Below are experts of layer 3 (counted from 0) of a mixture-of-experts language model. Rows are named router (the router's row for the expert), gate (a neuron's input weights, with its number), up (a neuron's input weights, with its number), down (a neuron's output weights, with its number) and show model dimensions 0-127. Each number is 50 + 12 x the weight over its row's rms, rounded and kept within 0 to 99.
After each expert's rows: "gets" lists some tokens that make up at least twice as much of what it gets as of all text; "mostly gets" lists some tokens that are sent to it at least half of the time. This comes from a sample of Wikipedia text that the model never trained on. Tokens count by the router's weight.

# expert 44
router:41 49 38 77 55 31 62 69 35 67 60 46 43 48 67 54 62 58 49 71 57 53 52 61 48 49 37 55 45 56 52 65 61 52 58 48 68 64 63 32 47 32 51 53 62 21 53 60 36 32 61 56 67 32 55 25 47 34 37 31 35 65 45 44 56 53 55 34 47 44 37 34 41 47 50 52 65 41 54 39 49 58 38 35 23 59 59 46 38 58 48 67 53 62 56 43 54 57 34 52 73 53 41 60 28 66 56 54 42 64 70 57 27 66 51 59 74 46 34 55 62 54 52 51 38 30 50 51
gate0:52 36 49 28 55 62 58 42 51 36 30 48 44 53 46 39 33 50 28 44 37 44 52 57 41 49 34 37 22 46 57 39 46 41 47 69 29 42 39 66 58 69 47 73 43 62 49 50 31 52 30 42 42 62 59 63 51 50 68 61 55 46 58 64 59 54 58 77 72 35 56 58 43 35 47 30 36 44 42 76 87 70 36 48 56 46 53 55 62 58 52 41 55 47 50 55 48 25 47 48 55 46 33 41 54 41 29 57 60 42 32 65 53 43 52 47 37 57 75 51 59 44 46 48 65 64 55 54
up0:54 38 52 50 65 49 75 60 53 52 39 50 48 26 47 52 36 53 34 65 41 49 63 57 52 50 57 57 58 64 57 56 53 41 50 54 50 55 77 31 54 37 35 65 53 34 49 38 39 55 43 58 50 54 55 47 65 36 43 47 45 81 56 16 72 58 41 32 63 51 41 37 51 56 52 54 22 50 65 66 62 67 26 52 40 47 62 45 44 38 52 35 27 53 51 26 39 31 49 49 45 52 48 79 42 66 51 49 52 40 41 70 43 47 41 61 63 41 59 65 69 34 35 61 48 69 47 56
down0:59 32 39 65 36 50 59 79 56 45 63 49 54 19 66 73 53 27 44 45 40 48 63 42 25 55 52 57 36 55 70 68 48 36 44 45 69 52 63 38 68 48 63 30 39 43 17 56 44 57 60 57 34 48 42 62 43 46 41 68 57 52 35 50 56 63 71 74 44 36 55 42 50 41 62 49 47 49 38 61 40 46 26 49 54 55 39 48 68 59 45 55 41 57 53 53 52 55 59 40 42 54 21 27 44 46 48 69 53 28 53 60 62 55 55 58 48 51 53 61 47 61 56 67 56 48 57 32
gets: " S", " B", " A", " H", " R", " L"
mostly gets: " S", " H", " R", " s", " J", " K"

# expert 17
router:52 44 28 67 52 70 61 66 34 54 68 44 39 47 66 61 71 54 59 54 47 60 50 45 42 70 51 47 49 54 59 69 67 35 44 29 61 75 38 37 38 43 61 56 40 28 54 52 42 58 41 37 50 55 54 52 56 62 29 43 30 55 50 42 41 48 61 36 43 64 31 34 37 34 43 51 59 48 71 38 68 44 29 49 46 49 80 65 59 59 57 41 56 38 60 39 63 45 46 32 46 57 69 25 40 68 49 58 37 55 36 56 61 60 35 67 60 48 68 47 60 43 57 54 26 49 51 43
gate0:68 46 49 46 29 56 55 30 67 71 43 30 43 53 48 44 49 70 44 64 37 44 69 56 55 40 42 44 58 52 62 38 74 67 55 48 30 28 52 60 51 46 37 48 56 40 69 49 45 42 45 32 35 43 52 54 46 39 74 50 51 46 54 51 38 25 45 59 57 58 39 60 59 37 60 63 43 50 38 63 41 40 55 45 77 61 50 62 60 44 49 55 41 58 53 49 45 62 52 75 55 25 48 46 35 70 58 43 73 29 62 50 21 46 46 50 22 63 49 53 56 54 37 64 56 68 67 34
up0:46 65 52 63 28 54 56 47 39 67 36 53 52 35 51 76 66 34 57 75 61 57 39 71 63 57 54 68 26 44 39 55 47 34 52 25 66 69 43 54 44 53 21 44 51 45 54 25 69 50 46 48 64 59 50 50 42 39 49 48 29 44 50 39 61 66 59 60 45 59 48 74 34 52 51 69 41 53 60 51 38 47 44 52 42 36 51 47 53 25 48 58 66 57 46 60 38 65 43 33 57 47 51 43 48 58 72 64 59 31 69 50 70 46 36 48 51 36 49 52 32 42 49 48 52 53 33 25
down0:36 48 35 60 25 30 31 40 54 63 27 43 56 37 43 64 45 49 49 54 43 39 55 60 58 24 66 67 41 57 42 46 43 43 47 70 53 22 32 56 26 65 27 59 35 66 59 47 43 35 40 49 45 53 43 54 75 39 65 44 52 59 60 67 57 32 65 71 26 46 56 81 67 56 70 53 57 64 51 59 48 54 54 45 49 32 40 35 57 36 36 59 60 33 47 61 59 68 60 48 58 48 57 50 67 60 47 40 45 59 49 42 58 53 60 48 44 52 42 59 41 66 62 59 50 48 47 42
gets: " |", " |\n", "0", "3", "2", "–"
mostly gets: " [", " +", "°N", " —;", "_", "{"

# expert 38
router:46 32 47 51 39 32 44 57 71 56 45 34 52 52 41 62 54 34 40 32 41 44 31 60 63 58 48 29 35 33 36 48 31 58 44 83 54 46 40 52 70 41 40 48 73 58 57 57 39 57 46 48 50 73 44 58 49 44 38 67 69 33 63 48 57 70 48 76 35 44 89 57 51 50 65 29 42 52 50 44 46 54 37 65 64 64 14 48 53 54 43 57 44 51 60 75 42 51 46 61 62 50 50 44 70 42 42 56 44 55 53 55 54 50 66 39 54 51 52 47 51 32 51 50 62 48 49 51
gate0:59 43 38 58 44 37 38 62 31 51 38 39 49 41 38 50 48 56 50 53 67 38 72 60 58 38 36 36 46 44 54 53 40 68 67 60 63 61 52 45 34 56 38 60 27 61 72 49 49 56 51 63 70 51 41 62 56 38 47 57 40 59 42 51 53 51 47 67 38 52 41 48 66 60 54 38 58 66 50 34 54 25 34 51 45 17 45 41 74 42 63 50 41 53 52 53 67 46 38 22 51 44 66 57 37 42 44 41 65 32 55 29 77 41 45 61 60 63 68 67 66 63 50 43 54 47 38 21
up0:64 47 30 43 43 31 47 27 45 57 37 46 50 53 56 64 64 52 46 37 56 48 50 63 55 48 58 47 41 53 50 40 35 68 53 53 71 78 50 32 45 61 38 57 23 39 67 40 49 58 41 51 65 45 30 68 44 25 55 55 47 48 56 58 68 57 57 70 52 48 62 38 59 57 55 26 49 66 35 57 67 39 27 38 54 35 53 44 82 41 64 60 43 52 47 54 59 60 40 32 54 54 56 49 36 40 38 41 51 39 56 45 75 38 59 54 48 31 87 60 51 45 60 60 46 38 53 33
down0:55 32 49 48 69 64 59 46 44 63 46 34 36 58 42 40 46 71 39 31 36 36 53 49 61 47 52 57 55 44 73 57 43 46 57 50 31 33 61 43 30 52 55 51 48 56 35 41 32 76 64 49 51 54 36 30 49 67 54 54 30 57 36 70 69 29 18 34 48 58 53 37 48 46 50 51 62 69 57 42 65 53 46 36 68 46 47 47 50 34 42 64 49 52 63 63 58 41 53 33 54 67 41 35 59 48 35 39 50 13 69 40 44 39 45 50 59 42 57 55 62 72 60 47 63 45 64 43
gets: ".", "-", "|", "4", "8", ".\n\n"
mostly gets: ".\n\n", "\".\n\n", ".\"\n\n", ").\n\n", "|", "==\n\n"

# expert 32
router:53 61 40 81 42 46 73 63 47 48 67 43 47 49 68 62 61 52 61 61 52 59 44 57 51 35 47 56 42 54 52 73 57 58 40 32 39 70 58 36 38 60 63 39 37 46 65 59 33 45 49 33 60 39 39 53 50 51 34 40 42 57 45 46 40 53 48 28 44 47 26 47 29 28 43 64 61 52 60 41 51 43 31 55 46 49 68 54 40 66 69 62 58 70 84 52 38 47 45 40 53 57 55 56 39 61 44 68 25 66 50 55 42 39 53 54 72 49 36 53 40 58 46 71 31 33 59 36
gate1:41 41 31 25 44 36 47 50 63 49 51 47 58 43 18 45 51 47 46 36 39 55 55 36 52 50 60 62 50 58 62 34 45 18 35 64 62 54 62 58 51 36 37 66 69 44 35 62 66 57 43 68 40 55 45 56 43 54 56 54 56 65 43 52 33 52 65 42 41 39 67 34 63 62 72 48 49 39 25 68 54 38 47 42 51 47 41 44 62 55 36 25 42 55 43 60 56 34 57 43 41 34 60 52 52 61 75 60 51 54 51 69 83 38 51 45 30 61 49 50 76 55 56 35 62 58 37 53
up1:59 65 61 60 55 65 38 64 50 41 50 62 58 50 41 42 60 66 48 31 64 46 72 68 50 65 34 35 57 43 56 32 37 71 51 53 42 33 58 57 57 64 46 64 56 65 44 73 21 43 39 68 45 67 65 53 45 58 44 49 28 43 40 47 62 45 47 57 55 58 37 50 34 51 17 35 57 52 58 23 60 45 47 65 53 39 42 69 69 41 49 44 47 40 56 34 44 64 36 64 49 50 39 31 61 50 45 37 25 41 57 33 37 52 56 40 55 48 49 58 26 55 57 63 65 37 59 35
down1:34 38 46 44 43 41 62 49 62 57 65 33 62 73 65 52 55 82 33 55 58 68 45 55 56 51 53 48 47 52 53 50 57 61 64 52 29 61 48 46 54 36 38 42 56 61 37 17 58 27 58 51 69 33 53 39 64 49 54 63 62 40 58 39 61 53 45 36 40 51 37 49 63 58 51 36 42 77 48 46 56 53 52 50 31 37 46 56 27 60 51 46 44 37 61 49 31 37 49 57 45 48 22 53 57 29 43 43 68 60 54 44 75 38 63 33 49 52 44 59 60 41 52 62 57 42 85 64
gets: " D", " t", " T", " d", " H", " L"
mostly gets: " t", " D", " d", " l", " St", " T"

# expert 39
router:45 64 48 54 56 51 53 52 46 67 61 47 53 69 43 68 54 38 44 36 63 73 60 47 68 50 47 34 20 42 52 62 46 51 62 44 44 25 52 50 47 59 65 50 44 32 37 61 23 33 37 58 51 77 50 49 47 39 32 47 53 15 55 49 68 60 51 59 53 74 40 49 56 52 48 67 23 74 52 53 48 58 45 48 29 52 55 39 61 64 52 54 67 38 56 45 44 40 33 51 39 61 40 56 57 50 41 76 34 60 44 69 54 59 45 37 65 43 62 50 54 29 38 39 45 35 41 59
gate0:36 25 47 47 43 41 50 51 26 40 50 40 46 54 53 49 45 46 58 51 58 44 53 36 46 43 59 85 62 42 52 46 73 37 75 72 30 53 56 45 60 69 17 38 31 56 46 40 47 37 49 62 52 48 60 40 41 60 60 27 35 43 27 52 64 54 52 69 40 43 36 71 52 54 44 46 52 45 59 28 42 51 40 66 39 52 59 44 47 51 57 64 61 61 62 57 57 62 60 54 30 56 51 55 62 55 35 51 69 37 73 51 49 29 56 67 46 46 44 42 60 40 36 72 60 53 53 29
up0:50 92 67 46 47 38 33 51 23 46 50 53 48 66 49 42 49 52 54 44 53 25 44 58 47 68 60 58 58 59 53 69 36 50 56 60 53 66 46 45 49 45 36 53 56 67 48 55 49 27 45 35 34 67 47 35 31 42 50 60 51 52 45 46 36 30 69 66 67 52 50 60 47 55 49 66 66 61 36 43 45 62 53 28 56 39 64 35 67 57 38 57 60 47 18 31 35 51 47 41 39 59 34 36 69 46 66 44 37 50 38 43 58 31 63 54 57 66 55 49 72 67 53 41 43 47 59 55
down0:66 50 43 36 39 51 35 36 29 33 60 55 47 45 64 56 51 52 41 60 59 66 48 66 44 39 53 42 58 49 35 43 35 51 54 47 40 44 36 74 43 61 46 53 67 78 58 38 35 51 54 45 49 35 61 66 69 51 44 48 45 53 71 55 41 61 50 53 42 42 57 39 51 58 52 65 56 53 47 64 55 72 71 57 79 49 64 42 59 41 48 60 40 48 27 49 51 34 55 37 32 55 24 65 66 33 61 26 64 25 81 43 50 56 46 42 25 54 40 42 45 54 64 34 50 39 42 54
gets: "|", "–", " American", "5", "1", " former"
mostly gets: " former", " US", " States", " —;", "American", " British"

# expert 11
router:40 63 46 73 36 56 69 72 39 42 39 55 41 35 49 72 79 52 58 32 33 55 44 45 35 49 56 44 50 55 57 65 57 69 36 46 64 71 65 31 61 32 55 48 31 34 54 49 44 40 35 37 71 45 65 70 57 42 30 43 45 40 42 35 42 57 59 43 44 41 30 36 36 28 47 66 54 44 51 55 68 59 37 59 56 35 68 55 43 56 50 46 52 55 71 40 67 64 48 35 66 60 52 47 45 60 44 59 49 52 49 48 57 32 50 59 44 64 47 33 45 57 36 63 37 29 61 56
gate0:38 55 54 57 41 39 42 53 83 33 55 41 56 42 35 48 43 51 48 45 54 57 81 51 49 48 49 46 62 49 51 50 60 56 73 36 48 34 54 55 48 50 57 52 48 44 34 61 35 55 30 68 39 59 39 42 50 40 49 46 38 61 37 60 68 37 46 42 46 58 48 59 68 50 30 49 50 46 56 23 37 67 69 68 25 40 49 47 82 40 39 63 64 43 54 33 41 49 58 69 65 53 68 35 72 34 39 58 74 37 79 32 65 32 50 47 50 36 45 57 55 41 54 48 44 54 54 47
up0:55 48 60 53 55 55 33 43 05 59 48 66 38 56 47 46 52 49 74 51 37 52 49 48 57 48 58 67 39 53 41 55 46 45 55 60 56 72 43 47 60 39 35 55 49 55 67 21 62 31 69 46 63 80 63 44 36 48 46 43 38 59 49 34 46 68 45 67 55 37 41 27 59 53 51 49 53 60 51 69 70 32 38 48 43 60 59 47 22 64 66 40 41 59 61 66 53 42 42 37 53 51 42 67 37 49 48 32 30 62 21 54 45 69 37 39 49 56 59 43 43 46 54 56 54 46 43 47
down0:39 60 61 54 45 45 67 60 32 52 49 61 44 35 58 40 71 41 82 44 31 41 53 20 50 59 39 49 43 54 50 40 63 42 56 39 42 50 58 42 47 39 40 33 52 61 56 28 58 55 57 41 45 68 49 56 36 66 49 36 44 49 40 35 54 57 27 32 55 46 39 42 69 52 76 66 22 57 47 49 50 59 51 65 47 53 56 48 48 54 55 67 49 38 56 32 56 55 64 41 26 16 72 42 54 43 51 62 58 62 43 25 71 42 41 67 39 48 65 48 55 35 40 51 64 53 47 61
gets: " (", " |", "\n", "\"", " –", " =\n\n"
mostly gets: " (", "(", "—", " (\"", "\"\n", " =\n\n"